Experts of a small language model: vocabulary 8192, a shared expert of 512 neurons.
Below are experts of layer 7 (counted from 0) of a mixture-of-experts language model. Rows are named router (the router's row for the expert), up (a neuron's input weights, with its number), down (a neuron's output weights, with its number) and show model dimensions 288-335. Each number is 500 + 25 x the weight over its row's rms, rounded and kept within 0 to 999. Numbers have three digits each.
After each expert's rows: "gets" lists some tokens that make up at least twice as much of what it gets as of all text; "raises" lists some tokens whose logits its average output raises strongly, later layers aside. This comes from a sample of Wikipedia text that the model never trained on. Tokens count by the router's weight.

# expert 198
router:514490492515476507505501512462492447469476505518472485499454502507480543496505490544535510515465494518524502542525495505497482482487510481549491
up0:472494523554463481536471480498517485555496498509493504502528482478481525507497456499503474483508496486452545511503510496488477456494482529512516
down0:460481449523459530531470530545539511497509486500488506479463449481472479532518457492502480456469492551519523505501462490520525563518540488502463
up1:424460499517507439555498476483521516510521527523493486466506513472507467512538491491515520492522489483526507475514488485509518493544504495489496
down1:537456497537482462476479500497536445521514523482481514496513501468497510512494487536485491435507502483470504505530539473530538496504505453524505
up2:494419484513498492498489497536493512476503527567483475476481483484467537487474483512470492507518501483511476495528488515472512490490487506487516
down2:483501492419535508515489510460496487488526500494471523476459494492521509512482458525489538488465470501516487510455509466527495549478516481511504
gets: "ba", "na", " Ba", "ä", "ha", " Ha"
raises: "hr", "ag", "ger", "ub", "ule", "ars"

# expert 43
router:508501528549472473543556520490453473507482509534500514506500516476517504457511488471505533447542510487490499518505480446487476457511478502515529
up0:479513494505505505466491530442528529521517483532485495478439503501528490485499543493497440493521513484485504451445507520508475483496500465508530
down0:498484501478526510536488458518510519555498467488484549485470517504518514476481483477531476479479501496461498494486545454509476480507483512492539
up1:515538503548534513532493510512483488486562496497499453474523490501466561508491500505515522482519534515522539455522478487493445505498478510471497
down1:496503491464528513545473537526489519486481514492526516438495518483510529486478509494538466474480482504498510475526541489491508461478498475511480
up2:522534478501486490488477508541512489472502534538509482456467453511493466481555490530533456507517491516490493520510488528479479467492527520490539
down2:503505502497512495504580509550538498452488500507501505455486486495501465511507549533514487472498500500486452464466513513470467477495479529509481
gets: "s", "\"", "ity", "ism", "ness", "ance"
raises: " seen", " employed", " shown", " adopted"

# expert 104
router:505494508524471502536552513499480461486510544520525512468447502474528503491541458543517501452539486498496512481520512488510455463512485501525526
up0:476514504538558445500496530458519517510494536504472520516496514532466451487463517515521508575467522464502491521498506503513468526564525529516510
down0:560504477454452499499488497517494560499506552478556478457507483495454451481511477497475471494450492484516541491508510502487491512438536468537514
up1:483502494524519498531492484526515523497514519559471467483502481496523472490541575495514492479520471507476482521479481572509519485489537497503472
down1:493530517450549500459499444530519519514508495539511539498494512509524547482534508484547473487549489504464472451529544511520495496502504502518479
up2:536505470466493483482494485495480527508508530463539499519471492579462517534529504505523515495505506524546520522480518477485520515508470497462520
down2:462553509486520537490516487504552473462489478492484480479478458488494527522493524482486510508509494532462502525469548495484483489462461481485488
gets: " and", " &", " or", " And", " et", "and"
raises: " its", " subsequent", " other", " others", " the", " your"

# expert 97
router:506549492526478476554527514480501517486494522517503527452505489486512504432496463482500518459571522516509486507483483473513484457531496540515512
up0:514506471481453551492517482480492500508508488507481465489492467497495458506569464502498471514517494514509468496451482507505538504439510510478481
down0:544479467480484525479488493541478487513501531526529472491505479518466448490521470558500473558525489508481483487460450522516516504475482501484472
up1:527499446495489491492521491502486511490481480539528514511450515518480539483473463507495466485505515494448541528522517518475545547477480495493527
down1:516513442494529517472486506513523505546509456517436475549483531505490487505477504532470472488554499505507471527508458488509497522503515552525505
up2:509490483491486507523483527472457473511510505476524518476493502471462518479483472465476502528492498507503430536509498519519494490485475493482487
down2:489535495474500497474504447489491501493497503523489524477480519506512536544550475549482505481463532496484522501490485522441522516516531480518543
gets: " It", " which", " it", "s", " that", " film"
raises: " likely", " probably", " der"

# expert 15
router:478521471487483469520543514523486474512528493560514523488490511521503505469519473515520501483509468467508559486519538513481467508540493497505502
up0:470505497463506543501482475557501515486452504479509517489494500475487432519494510506526489480510482498521491521488521480501483470492525487529515
down0:488513496457496479501497512492504496477465469556531531481483484506516465513492480496518493498496511484522524503528545482526482500503493513511489
up1:502502484469511532516573512524509525507500498499465504524509512500491446480503477534511544502496527478499496509470453474489435484489513467497511
down1:484528483428515479487530476477489485517549520498514495457524517481454494494456521522550499480495515527499504514545481486533453506506520455493490
up2:493591517486542500509496503516539494493507511538509498467480521504510517502541485469516500515479511490505517496502520518477505515567547483491499
down2:535529486501483478481509522508500485503502540469502507508490487484460475539546502485520507512447458483500528530507502489555487466544519511509495
gets: " –", "\n", ")", " vocals", " (", "\n\n"
raises: "\n", " (", ",", " on", " and", "\n\n"

# expert 75
router:519493537508463505495510494489460493523516537528493522476506468468494477493490500492496489512517503522513539522536513497470471478487493542538479
up0:481510508516463477551513484500513519519481512494494498551473535495502513493497492466514500491507502473478448522496500523481522516496512488526495
down0:492486512495521519502488478530515490512512523485477519522487451511472505530472525507513498469515489523502468528566475520493511475500495487490491
up1:497519481544448449542468500533467492427488495503523512504516508479516480504492485487556473485481518477482497555486482503496513454514436484507507
down1:500494501544470489463515498507443476499505503520505510496532503467485509466513487514477517514502548502519528519491545477481484550515478502452489
up2:475506486466485466498593510518444493532467508511516501469513460466506459477547503470488472504442485467494494495547508523475522495484529493537510
down2:494556531490497500425505536501484519506497519525502487458509490508513480477536489521518501524496521546473488533501527485520513496479501511533457
gets: " Ball", " ball", " bar", " line", " rock", " Bay"
raises: "oon", "s", "ging", "-", "bed", " of"

# expert 57
router:504542508508491485508539509517495482537488500522506548494491512522538482487483466485493502467527498518474524527504489502509477478487492505489528
up0:490485463440515517533465490512502516533496498547530505493486500525546452467514493512474498539465495509455499520513496537507497526512534506511495
down0:465496465509506459455492529506503498502519481490441470536497492482509502532420534496487474501497500502550491547476540501496506510457483469528468
up1:531526541525532495521471499522490520536454515544511521516510510542554469499512474492509473457487531478468517530514475516483430547494521501513508
down1:493469502516480524539490547519472483506491484506517492506549493510529541491497506471513477461465466441493474490481543480484510512475481496489517
up2:485483495506498477471517508531513500472504497553492501468491498500523489457496462505494519486538485481452520487516489539502500482512513518514538
down2:524481472484527487479507494523554517507445502476523502470512483484508493444534502534551480521501515542483508492495522521486500486501496491475510
gets: " World", "=", " world", " =", "World", " European"
raises: " War", " war", "'", " map"

# expert 112
router:508505484535517515512545540506481483487478511532496497509464507508500502464487526518542512483525506517485516492555509488487501480482505506498551
up0:543514511482485497511475479526496492499469503510482486498550479437498537514510484495532523489446469470473461537562506499527477513495494527503514
down0:470515526528492485514547500509512528508514460528501512464517492513525505517430470492534530453484503457505475513504508498501514494509471494475514
up1:503500518465507490508481515523478495490493508474482492509534488453486496496491500474495510488513505503495523453531513447538543488491484477510515
down1:492528498509507503527520493538482531487533487519501500512546501492500455493484492507471493540516491479512510457506558478474498473444511509546487
up2:513528496482469490446502529499502519500525504515478519511484487504492467478511490529459531505555512441458515567493463521528508515502549470501475
down2:442483539502517554517483498484511491489526481488468528533481510512490472558507444526486474515532484501526516496489506505489561494483503506487481
gets: "i", "o", "a", "ko", "ka", "u"
raises: "ren", "iti", "s", "li", "idi", "est"

# expert 40
router:514536492514501496483527504459467459509488511513490508501486503476520473482512462503528496467532501503504530520501506482512496497509507513500524
up0:497495525537494523525516513480464508487504534446506549471495528465504515487512493512479503475470469490500468467527513497487471474483508467522539
down0:544520513529523507464465519507475537495512487494509479504512522522499548513498514491484504554485508488547473415457498511512468497507538507467504
up1:554523511464506505501480474488498557539501492514478500488497531491522503509532538526519455495490520451531495508533476471500501506504509503472488
down1:452497504507502504522510487501499503489526513487519487513526518517501549447517529481473500524480514481473528519520483478493469513517494499500519
up2:495511537502478471514519549481484491493501529502515521487484503469483502477535456510488491459511457476533506526533541492484476487486492532512535
down2:519509476492440503466507533512505528494488489500490509481511498483468524541529471525504521538552527466528501447509493482529430552533472513501480
gets: "=", " =", "|"
raises: "=", ")", "\n\n", "\n", " and", "w"

# expert 145
router:490487489509493464482527503502469482520496528486493502472498486473497479501521486519512487481566500505515528477507509497513488491506480538545577
up0:511511531464478501474463518494545496515502514500490585488501460463502510475490490519468496459490500465487469463559539493491464530492505527497510
down0:447501521483543529502488529479515513495491496509511504494522508527468477504554477495519507506499490480537517497548519509462495516459469470490522
up1:551493494488465503519519504477458526505498495511543490511506524484479475478502490498504503547460464536483472473530480491543492528545513445479470
down1:468518491512499492454513501518522535435530523518496482459502507488459488521509522487480500515504491530484465478556486449519488508482500492512487
up2:475506511530507465548504494503497457493525517501495491470480522500494490492493513497494539499495511486507527549484511519486498484525491481538514
down2:493477520522469495520489519525511551539482497505538505526524510469497488498502474471465506535549527466507496534467532455511522470511537515506522
gets: "ss", "os", "ess", "ll", "pt", "up"
raises: "eri", "et", "z", "a", "y", "ja"

# expert 154
router:532508508568480477507520497516467452529496510519505539497469507482503525498500512532506512467554514476476533488475518496478506443523514526494564
up0:511480501496479491502506521464525469504512529493522493468522512477510477494512505496461476463496465454487523507550474528476516493572533498474514
down0:507525502501491507494513489477513474462500451483507478518506504463531484527455488491471530485505516522477478514458559523499466534495527481509518
up1:491488474494452498515524468475501483515520505513529492501497537512503468461528490501539486490501513499518508513514503474450466495541446486544525
down1:510481482483501480488477556464556492496558478520490493479535469484563506466521505547486471534467485508505492510477509547473472494510516508512477
up2:482501489511444450484485508483461514477478489486511493513509482529495474500499468507499503479502524494484519503522491503488508541493485500542494
down2:487528496520517509478523534493479498475484455510490545488498494539483500485522475499459525464528498517528469456544533479465535498492501476540524
gets: " Win", " —", " 2002", " 2001", " 2004", " 2005"
raises: " |", "^", "  ", "=", "–", " ^"

# expert 100
router:496517496516456470489522482495502508503478521486520499483481495492481461479512500530481539455488475473535491531521529479501483468504494491500508
up0:519526488479495494540500459509440515529519482491522514488474508479511483497451496515475506499500477536521477532455485542516487489550496499494483
down0:521501472495499547483512492503522493523497486526480472514464500487498527489459500496544481501462467518478508485467532462483513507447509514471526
up1:485479520495438523521509492549454457547482469502499481512510498519531482470498489490519494453501508460513520523471481561493462550486516465502518
down1:514485466497520502499477462482515502431537477485522509465503459475457489529508480533496497475484476511506492472488496515499513511494493489479546
up2:482494492572506491502547524523465449488486485521511487502548434506531458469531509521516478473482503527508523475539483507510538521505517531472493
down2:500518536493475499511523494471516508446524503492533503481501497480536481498556538519516499495517462487493488511493454533486532459534496484535513
gets: "de", "te", "ne", "De", "ate", "ble"
raises: "get", "nan", "li", "bra", "na", "und"

# expert 132
router:524541493515458504529532502499472469507494517563496504489480527511484487465531489491509527488554475518505496493483496506465498464496485534500525
up0:484498517515531504496491535486535481529456505480501539469451484504475564444521473475534479546452496469481485527476495483446493498489522513506510
down0:490518475496530525474502528508514484489497485489494498449469496468487534484475499518501514483493497479516545524491441477481465543516505535516519
up1:463521504548484511499513525524510490507537498538578491501512465518531560479497494510499473427490504549495494544528496489524489484518523529479490
down1:524515526495510468493536492512494530518488512518461493530512500522476483519487439489520462508518529478494526507505496495495559504533473517528503
up2:493455513540505485539493495525481483536533551541536501487502547466515564498527482484518489451527463506535500510518480476456528477495522510480501
down2:495510496482557500483533532503447491464505503496498503494469477535481497506502451522473430505469524538523507461491485497532461503527481505519532
gets: " 2018", " 2025", " 2019", " 2021", " 2020", " 2014"
raises: ",", ";", ".", " |", ")", "\n\n"

# expert 105
router:510518536527520476502514488464482464518488503492513512496519514514527475466505463483505513464556509513487546499490496493510496492509518508501529
up0:505506465511457499484519511490510447492512543539454500470488472529509487478515475515499530496533482500491533479540534499510464503532504511525512
down0:471510498513518503530516483453497504506478466467495513480510487488472470490485514509523460516476451530485477462495450490488508444465514500527492
up1:525513457530512493494503538491506510531531524525487509465485512476501482516539531498479519503460494466531503518530481505518507448502483546508532
down1:429458502527487514480524520444476500543512504494498520469500502488466473503522462500463487478501504528483521503500486512473444493475473504473526
up2:495509480499498506484520498463451526511491502535505463464502471497494481496515501481515496520505492468482495531476473501501500505502524531577511
down2:450480520506512463491504494494479520508505544487479530500519502504513491495517470497505484503483471495495495490507477505528468489491537501517509
gets: "=", ")", "s", " =", " area", " house"
raises: " See", "See", "Col"

# expert 163
router:481510486520436513485530482517461481488522550504546521510460456513536495472527500525533512516513470464515536484511532488506481468532492537515513
up0:530547480466515504517544510500501482493550506534502482544444537483522502483460465469552513522506441469504488460500478489508539493495475486470515
down0:528521508477491509520519490510424457478463497517510503478537543493519491469457485488465527479540513486460520505527561465506511497480500517497480
up1:502529475477489514499517544502487492463490505493514522472505523523490514491500510555507484484536500522489519517467518457514515541495498487530480
down1:490475493516478495505482501490529514450479499493480512469467523497503539526482494494466460514491507486558480497471505535505496540521509456497501
up2:512499509560505482509481519501480511525489490507496477475497491510500547481532481547482492495496493483500480547466493484533484476521511501506481
down2:497525508494517499477449519490474483510508482490493479524509496485455494505469489526542456525530480480520474515477486506484497521479507537541507
gets: "eg", "gu", "ust", "iv", "ec", " Ag"
raises: "ius", "io", "op"

# expert 5
router:483532486521454508482526486509499508498525538505513519504489483494536497458553480470492525473505474464517511472523521513521496520562478533511504
up0:542490464515496515534483488543480517504470492518483493457491497546499511452445488478508497530492556552438509510477519480515478501498497486520505
down0:508554475532470520494523488520522525498507511459437484496480501519456528475516501508473518489426477478479534473551523491472496551516499504469466
up1:501520482470512482528461525515539494542508519509535478510467495543428558549504473479533466540509521521542515498476575473474497515488461549529532
down1:508501530485468534520494506533523505516463504510524443498532498489490510517510451480515509485480475512543494511480482554497514489512539508540566
up2:502473485512505465519472500500513501512511534524518528466502534505527510461486523493465408481513496483476475558473492526550487465440496555519516
down2:510502486494532457478510534509468531521533514561529530497495488503510503532537455472464497528492507505487487473497535499481414502505498452540520
gets: " w", " app", " disc", " part", " unc", " acc"
raises: "it", "rad", "iat", "ila", "ire", "la"

# expert 240
router:479492486520507504521525539488485457493497509503535492494423504499521526463493487509489479513546474537514527509494513521479460496514495514531512
up0:504545502495479493502518497504508493514502509493492527467513503512495503502499463539461491511520530489514450493494508474503525494521531543453509
down0:509500479508502491524494456472483491501517520504532558514556494501507478546505582540477494461516525501456527497536466466493521495505524432506529
up1:535477513503490479498499511496526515511515508469478490541526451476485485511543501518538482490505466481514493527481528501495475507541514492497531
down1:466539480498479486460519513526446468495491440499509509484512537506528500510524524489513453489498529509489518456527489531544501464461572510498466
up2:509465509473498494484522491497489508524495498500509508453462478491468539505494517540501507480548495484503481518517515504507506470452491520546486
down2:432508487467516515496509486512455510549518499489558520462495491482482501520528465527503483515515459527519458477492471511500529488506496548528524
gets: "t", "h", "n", "m", "g", "en"
raises: "lic", "ung", "br", "fe", "ru"

# expert 88
router:516478487521488492489530519466465456510517519562510519497456534505555501508535499503496527481530483518498511518501527506465458487517506496525540
up0:490488473516515469485528500470473539487527478480496439486487458494491510465476489445481465519506523500506529552495529489528526477454538519429490
down0:477471523502511490511510519505457506492514531489426478485540450441510519506467505465485505478481516531504536483519544540532496514539466538455515
up1:514482529496533474470506494533518515443505486550533497443510537518480521512475524458494514486534505504448482502480489525477497470503543467503471
down1:536477549547513499522500499489476496494545503509488527492486499455517500469502506484462537482459473491504483479467530501478505521484476492462496
up2:511499487449467453505541539519513515530478483507517486533543507483542521519493489509512468487495493502516493512495516483514533544537481484505526
down2:520483512544472513470492524481518478480498510467483448495497490521527476536481501508487552492487522506518511473510502473536489469462478529502527
gets: "–", " (", "|", "19", " in", "-"
raises: "present", "Pre", "pre", "Ju", "2024", "2025"

# expert 161
router:510515475506509465500507501495480482514475536509525488503482524497550515483530478523513524471543483504482571512527520496508486459521505545499529
up0:500535492512484483528532517493457490482553516527504512470484487484525484487506495499520520476541494481491493565507520510470486513491544508534524
down0:479497481452494480517523524513536467506471550535499522461472558468518536519560435496523473520500480511518521475553555506528509489519512530499474
up1:538543476499486525496498500505488476486499513556488535504478485485524511462508503513536502463501472463499487536524502529492518518511487514533527
down1:491506504494512468491565472527492489488506490505475501506519464507487481529487509514509490481523485508518509492526549484507535505485472528448513
up2:550532552537509463521507489487504544472501483498507477452499454455542470484506496485497518504492505501504482515536485469486508486503512470500558
down2:510430498501449480500553483438442495458465493503522537442505471485526467523537511512520500514518504455489481485494502533487521540494541494562534
gets: " |", "|", ";", "  ", "W", " —"
raises: " Socorro", " Sid", " —", " Hal", " Pal", " Kit"

# expert 28
router:533501506558481501470507532533476505510511508515513530499502473505509497456521478478511535496490508471482533509522522482519485475493494509523548
up0:473496503489492540462511501510464447488502544459525490499499491512493498516529484509492484475503543490487540502503524474498553462531556522519483
down0:530514483479498505483535507471535488513507501473479491492483507485496488526544499522457510492513525495497487474521532557506511525540490538516530
up1:512516474461534467504541524509466514488533495510483484492519515489492496491493497513545501439522508455524547516496492505476493450500539481510509
down1:488505513470537461500518490526491495488472475457490487511536501558523485506469467462518525474491455535538508489510476504501459543466534523482515
up2:517457524508486519486472503501555519527504475513497496478496534500486520542524497493492489483521524515528490502463489477529474493489461474531497
down2:491461456518486463519439505500460563460525502512477460515506511474508460470501505469518509505502508480549504537492496482526497520523522486461485
gets: " |", ";", "|", " $", " 2", " 3"
raises: "  ", " —", "\n"

# expert 85
router:526514523511493509496530510437452462518478545491513507496508526507512475491510471500533526492556509501484523521506489499501478511485492500524559
up0:471512490545525490512550520521525500477476500503486486465505472499530460435535519476460509472501440476545479500548540481476441476492467513485477
down0:515500469545508509497521518504509534511513498490507498487523508496500485523521483516459514522478472521521471501496460499472558495506513498506514
up1:480498460488496479480496477455538477519490518551539513512482496532503510467515433519532467476480495487495518503538478504514481508546485526533553
down1:526516490498499512505549496486471520461501445536509491467498493510490489532470479502517557486504536464506476485500522504469502520511518517499498
up2:517492497503476501503526468531506482563475532528520455495465462490525519461530454555524535492510508453514513493498500489522459460553472503510531
down2:509487558506500495555498502518497493489496516489471517490497542486496491490484517487480514472520498462480497506458458492541535544487497494560461
gets: "s", ")", "\"", " him", " region", " them"
raises: "ard", "av", " (", "k"

# expert 82
router:512497514497499503477530518486477505520472516528516493490521522489506503517480530524507548459506502479501506523538496536474467476543501494463474
up0:478521509511528512497481488503514495555473464516506480516482476479488500502499501515455504499528410510517487498476502547492512520526551500523500
down0:516490501528502518474483513558519502456490513498512498483509445466498486502495490493517541549516495495493497533524481434468469503433476514463513
up1:513479501505508478492480518491458478449497526527511498496496518473555514482454506491517539491493450534491500470462482492467451500494491514538499
down1:539510544500501510489528518506465523492453467500527479544517502507500501451523450498470507497537418461489483536490529479520488478442486529508492
up2:503521505513461512498524505480504496481469516502479533542492502451471471503481497511521530517507444552493517540502550453486537484509487505495484
down2:507458459485546534480480520530514522501475532461514528501452501497522492483506532525494417508516486515491491509536505499488547519496522510548515
gets: "se", "e", "Se", "ence", " Se", "ration"
raises: "gn", "oul", "ido", "ada", "sch", "id"

# expert 232
router:515520475533457501516538511489481520520524524520494520511475474490524499465513483475497480439522504513508486519492485497503468466481499541527512
up0:492500534514516486537535474440526484447505456479497518448491538502516492501486463506511521509475494505544486539499481538519506505511503497465513
down0:493528484558512501478514500539504472497500511479496492469532503501543490497531481475530480534472517500543537491503516493501529473491525506483513
up1:454525477498522474500464506504508505482503474451503484485467503457497537509471455502489497473485478511486536545481532510478536503528506511501531
down1:522511434516518543497501454519517493520501495524477522532568491463467545544519528483490496507490515485509496515487521523517483508489488478504480
up2:502504492510514502460473547569512488475502538503537507480499478540482455523459514488466507509499486460493503555511518499514522500522505480469498
down2:547460507502490504492475508467503510488504513501476529531549518492525507496517497526479509462453494502486582515463490495486522525542456475498466
gets: " was", " is", " were", " be", " been", " are"
raises: " officially", " awarded", " given", " susp", " adm"

# expert 182
router:543506483502500481509508492508489450496510520500506527456497516490522469469539506510522498488522460490479548533503537536473457479500471500530554
up0:529510471508488486489511487475484501500528508508477475517456507561495476543503503484496507513530530505522500518488480496529445549479504497513505
down0:540474535501502461510505485525553484478557482524529498480523527497473503470492507519529517534494501553466523489514535559470488521500495488519480
up1:491534505494457529539506469505531506508511513499510530473475455508505525465522516516460480439519497524520540533521514494505574504511517523534534
down1:475478541520502451525507490540472471496486566467546484523517520491469488511484505527483497470502514534489519505468505523509503513505459492515482
up2:524540469519464501439563538519504474467502475499483483515493469483536523544502486511494506500482519532510485518482474461492494475504505492458528
down2:480543534525519496493484495486434526511485528515498508480473477481479508531527507491485485532536519545521472499525449426565534491482457489491504
gets: " for", " on", " by", " after", " with", " of"
raises: " their", " the", " its", " his", " a"

# expert 213
router:546500486539500467502514512512498483486496533508528505461512503524527484477522499526510498473508501493475471501516512500510474470507512494525498
up0:513526499521414501526460506492527495480473460537495487504479505472499543463517466513463459537481527493495482472544516504517524480534529498468505
down0:481499452498502543530498529499506472473473496540528461498468467516516498521529469536521516469442467505529484488508475498534462512472483511490529
up1:509514485533501496526443495430506503495487469498464497464480486493463495498508516540490519514500517509466514526490502480534541481457482484493483
down1:532483496516523522483491513470504526527493502497482494508518503495481519509482532485519454517494474514492466502516496485541515486477494456501511
up2:510507497515526519562501537466490515476518521510531497548501579424535541484471500485508518510495484497543473479493485495493448514510497549493495
down2:487488473518510507472483506468502499522495518508483524527522483453487480511481511486501521472507470485532510503510494483493508522526526494521443
gets: " to", " would", " can", " will", " could", " To"
raises: " have", " include", " create", " make", " represent", " become"

# expert 89
router:491499497497477502469503534508470462522517504502537533455490522504512498479518522476518511480489470506505546511485531507486508492511452513543543
up0:517509467468498491470512507505456477478479494495495508470452479494483493490531493484540508520485487489496489479518547487500510498557533503481527
down0:449523473482489551472486543482518472532523489485467484482455495518527526502476499499496494506505478513509479493479527495493495515503432504554473
up1:496492476510496476464502553520486498477509509583550476505504494485544520466505509495529500479484517497531495493507522499454472471500457488485499
down1:542533438502511491502486503456496459511485481498487481555479527509542489500487460472510514502479452434542477540517506476528492525537505494485514
up2:506529484571494513495495511522499500476502490488509490497534470536470540442480496559513482518520525516468505527497538515519549513517531539452496
down2:517529476492512479537518471490510455546489498528511531535510542507495500501521533477523483490550540498510504504484481529531477482524474492483447
gets: " under", " out", " over", " than", " Under", " post"
raises: " the", "-", "age", "g", "wh", " 16"

# expert 250
router:499484510511485495495498529493466487538493514541511528450514515461505469491490490486487510465529491503501531528498530496510488485519453544535513
up0:484518495482518506530517482515496511509471482521520516507473539487559487478496444522551513501503485486541516526525545480488476505476519509486511
down0:507536507518459522495524520517500497502483487500467544498488508511519468473491474484470526474489516513459477526497499537484513466498484496466497
up1:474519486511501455522551478497458535511514474480469510481517427542483471431496499488492468502515491462515500465489463498528531516535489501519489
down1:477477446511488510517505517517538510464505480495478523548548468485494490501489500531500528472551481498545528489544473493489456496477533519546533
up2:488471501449494525462498492491544469495496485459556486500466507499545504504513524483515491470497469449488504465511513503479507489472530423513509
down2:495504462508492479502530520550496477484523492461509483498483488508504471509546488530476494492563476515537447469523569515495496494472482494490516
gets: " back", " off", " home", " water", " out", " down"
raises: "stream", "-", "pl", "sh", "sp", " tax"

# expert 228
router:484481492540466487500502515485530476536466506510559522489498474495502479486529514517516544441512541444485516520532468497503450508525515481535570
up0:484542561482513545468536490494491506451499524483522488517550477475468535531473530486506502478512505497470509512514506493456504491504552525566536
down0:484492474480530524494523535477507500527534507468525468518481474493517487522494521476571503544494518533522458538510469471519518499500509527487493
up1:499487517508492471482506508497517446504493530534529511517502503510507537496525499482474535491459516478512491521503479440502485456468507461498516
down1:514514484505436509537494539458505486490497500526490519470539474535485508511541539514518473453462503543512537508490507505511506503466484459524476
up2:495512518473546480479514547487499477520516504469501497506514541461483463506461492523508453509572505476481493493507504520515510538504527527463513
down2:487524523519549518463484537473520554493473515529491475469512497507508469488488489514528520506512454510520478478479519459505523485522503506496527
gets: " United", "si", " New", " res", " cons", " Res"
raises: " States", "erv", " Arab", "t", "ale"

# expert 173
router:470501508515482474505506482526472469528508516500486519488491496498507486487508472509496488479570462497484524522512470518511517476501528551533526
up0:480472498492474493460533505450493566542521491480474483522511460507480476533515492476525505510468490518471498465507509557510485501477539534480510
down0:504502444483533476446518500470507510508511497556524526511471496479461486502486485495517485494515532481536522471492481529502456516483495486547531
up1:507531487506525503505503530504482434467496543507473522480498513507455494515488548504524503475534519498508491505508527513496535541488520525481484
down1:516469497508490460481474538472508526496482535523485470467479502485482478468484453484435513519469499526504515503473540513418470552533487510511499
up2:495519450524539517498496518494513487546504474497533522481500478508465519503500512506492506485474496503512512524501464490517500474518524506484451
down2:492501499479488439486498523512474521502454498466497513503539523506520503547489493524487490484468485501507489516492548466502536498515478461468481
gets: "tt", "ck", "mb", "ff", "nd", "ll"
raises: "ed", "ile", "ing", "olin", "zi", "lo"

# expert 92
router:515538503513425493525511518512479478513516501520497481487472525517487488475542465482499552505544486499484499496480486482481513516515460539536553
up0:555495477498526502468477518488493482523465496474557464522506492537513500527458464541547454507484528511491525515487529482544467532514485493510472
down0:477512487482523484480488537496481530508524485519532513501490491512510479494503431486511492540453504484501503508529482504481467500528488451521552
up1:484508463501495518540487480521486497496507491477496522461524530502514508513479498502467477490522462510481497485494494492482515518513476493491492
down1:492520475507502526505514491502504503489506479503508524496504463516563488481548526533463479493478481530460453504519552466502483513472499503509481
up2:518510496530509488546495530546505521491510491528512525520519498507524489507512493474486514481554461440533522525551516548524508506467461507499552
down2:504536501497494466506498533500445531531512483489476464486501502466505527563499586526490526498555527488480515498499533501489502529488487513501537
gets: " /", " 2019", " 2021", " 2016", " 2025", " 2013"
raises: ")", " (", ",", ";", " in", " –"